{
  "n_layer": 9,
  "d_model": 384,
  "n_experts": 16,
  "experts_per_token": 1,
  "d_expert": 144,
  "d_shared_expert": 384,
  "activation": "swiglu",
  "moe_layers": [0, 1, 2, 3, 4, 5, 6, 7, 8],
  "router_score": "sigmoid",
  "normalize_top_k": false,
  "routed_scale": 2.0,
  "balance_loss": 0.00336,
  "balance_bias": false,
  "scale_expert_input": true,
  "init_std_router": 0.0215,
  "lr_router": 0.00105,
  "n_head": 12,
  "n_kv_head": 12,
  "head_dim": 32,
  "vocab_size": 4096,
  "norm": "rmsnorm",
  "norm_place": "pre",
  "norm_eps": 1e-05,
  "positions": "rope",
  "rope_base": 1300.0,
  "rope_fraction": 0.5,
  "qk_norm": false,
  "attn_scale": 0.177,
  "tie_embeddings": true,
  "parallel_block": false,
  "init": "normal",
  "init_std_qkv": 0.0238,
  "init_std_o": 0.00561,
  "init_std_up": 0.0238,
  "init_std_down": 0.00486,
  "optimizer": "soap_variant",
  "lr": 0.00205,
  "beta1": 0.95,
  "beta2": 0.99,
  "weight_decay": 0.18,
  "lr_head": 0.00443,
  "grad_clip": 2.0,
  "warmup_steps": 200,
  "schedule": "wsd",
  "decay_fraction": 0.604,
  "decay_shape": "linear",
  "final_lr_fraction": 0.1,
  "batch_tokens": 65536,
  "seq_len": 1024,
  "doc_mask": true,
  "train_tokens": 278700000,
  "steps": 4253,
  "dataset": "wikipedia_en"
}
Below are experts of layer 3 (counted from 0) of a mixture-of-experts language model. Rows are named router (the router's row for the expert), gate (a neuron's input weights, with its number), up (a neuron's input weights, with its number), down (a neuron's output weights, with its number) and show model dimensions 96-191. Each number is 128 + 32 x the weight over its row's rms, rounded and kept within 0 to 255. Numbers have three digits each.
After each expert's rows: "mostly gets" lists some tokens that are sent to it at least half of the time; "comes after" lists some tokens at least twice as common just before its tokens as in all text. This comes from a sample of Wikipedia text that the model never trained on. Tokens count by the router's weight.

# expert 3
router:147171112068115140167192115139132098148153186092114100140072145134118098122104153137102095144082156198148082077092087074100116079126116080159121137133122142097113144139088104150072154148112152091164157146150111129129091154177122140141149121112167153148234112142138114101124137134165124160
gate0:125149133142093075150154171170190109116103151096116133070085101092123129097102103096152153127128161108119099170122111121123159111129115178153144130113128097118126087134054143097188122166132160104153100141132115107168175167136113151137123198125137182102163092099102124092121116105150108125
up0:119101118179106152096143069078105132111124117164097088120156174140124098171166186155121061160099105120117136041116116150123113129119181091122134089139131149127097126090144123129077128127127102174087135120114095118113087095109087177171159113150099101085108082165159155126127171157126163198
down0:129160129165102151093113157161110113141170143155102111075135107148090141142133109135130120129124079115193180156099148104193093139161043154134095122103163125200173172166190171101144103137104180166142074056119122126161131106101143126112195167164166167108122121163197129215105088113107155133
mostly gets: "|---|---|---|\n", " Album", "|---|---|---|---|\n", "|---|---|---|---|---|---|\n", " ±", " Lu"
comes after: " |", " |\n", " as", ";", "\"", " K"

# expert 10
router:150101148171141110151096081140139116142163176178134117157099079128126123082087173180026138130079158154175069110148062097071106102077110115136128128139127082104132161131116133159129118097121152132159167124125095139214127179184121150129098045171136175119183101127138146129106104169177119140
gate0:158171133062132170129104105132167070178158173084143114082095120137126096108113067114092138121127120123101148032136140141175110156134145113161148107153103148105110076187124107142114121149039145066132135093122073102104159127164108113129105143128151124172127091182140117111077184136179141082
up0:196167145062129164138069113141168083158135156104138096080091126133127076104122071123111140135119106110079129060141127131174118173129156124166146093161096158133113066194109076105095079150042128077116116120127114112140160125156096130152111157131187126172155093210167120122081179130176148099
down0:155148138176112161133161076091212061103141085060096180135091123153130119136108063088117185130106075113152177145146133103129142118082151131134073147123097151099121134113160117170145077127160145103079179112111150042138124149146149134117107146081117177131131130101102120092132097098135143131
mostly gets: " Sam", " Ju", " Jim", " Nov", " Day", " Pat"
comes after: " of", " the", " in", "-", ".", " ("

# expert 1
router:124144113130164138129174088147108119150127163143117122129102106133151072115092195135082127155080142225166113112129071114115135103093127108148118129145136071140163181155130105130135155143109167145136166130182103131122144146203075156188145147115147174186170108118199094123142103109156112162
gate0:134218053133127157134152101070128139109128132160143141116085141136138113128142125112122131121080101147145114079136132121084127083093159135124132053096109151153109087140085109141162131060163098106115135114191098145129088167144028136118190147138141156163125126198127130156182130120161120100
up0:110064168124134067140093194169103091128105126098101117112148135147089095136109121164145121167138116119106113136163140167200171152171099093135097185143154139087132129109197162127091122175092151205149141173080152136117197105134161099124091089116069055091117121069130135087108126141099191149
down0:123103167089129104158113140137081112151102143096136110091108196105112125135118091191080095122099123144159117081135182111130164185117138099085145111067144129110114122157131094090149085121150137173151106164130155132189176076125119144116138149092099136184112101150142078120071084148144107091
mostly gets: ".\"", " However", " what", " You", "ban", " Far"
comes after: " ", " (", " \"", "–", " that", "\""

# expert 2
router:154140120122176076142164111157097118202142163164127137111097078153171102121139175177068104078118139212121110135135074098084147141050163143174106121160119106107106149153112144109140155121092128106137123111127110142133147178215111167164157105152134158137187132161124122183105130119171124136
gate0:059083167056125139130093119130127161112120157081165091245167083164114141192133170143146151161143088113129169127158142150161214102154146079087133148095113110129197125137147110142126108168125116158116141132138171164103181106131211160109108176161114110125188073128165138100140085135190135105
up0:209152079137157101108147142131167099159102125166104147057093183101090040116115089104084139122069150136140129156045086057094054150103126153166098115173129082135098102125130132131173110161109105111108098111154143074119105127125001174165151087080146119120085145113109149157121172190057114162
down0:158147106164129136174174139143102082181142134159136117070079071093114070135088133142116098128095157191111096122123081116121076129087145132178064100170156156165135122106140090094123191150153162100129113079160170145105071191146135117111181127176093113152161160180079098161120162168103125136
mostly gets: " c", " re", " ex", " ch", " qu", " dis"
comes after: " the", " a", " to", " and", " \"", " was"

# expert 13
router:159103142108136091162174178143095094162143194165125096074080140143148069075101146149057072120094152193118128092117130083115114133101103053140150159130132057123133149155133117120154182096154136108130146136133114126137131175173139123145153069129131122141190141154096054154137112073160199159
gate0:224110173108166160124129146110137145154167139112116148076102135113103131089115127179114125080136153097130135192125094143073133127176079100092116094055140101148164136175080152142105151133094103153172134122195112131144144128141099109094100112075087187165171124077166098104110137159108123088
up0:132133116138111113110131160104119129116133120115114126125130123133121095064111119117108091105135115102116051139103081083107134185127097130111141042078118137151061174166098083165089127131112106100161127143100093171137177126142114150098110102092114165221133121105113094129151105184170103089
down0:142149134150129092094144091081121095065129103088130104177108158136109142135103123085160110113150181096067131102113124109163097113104125157121095102125032157149109146110138159100127133140208101123192103175108189158128127163053179119131110101121063165123048161116077172143136134140106102072
mostly gets: " most", " more", "ific", " such", " major", " small"
comes after: "-", " the", " a", "\n", " of", ".\n\n"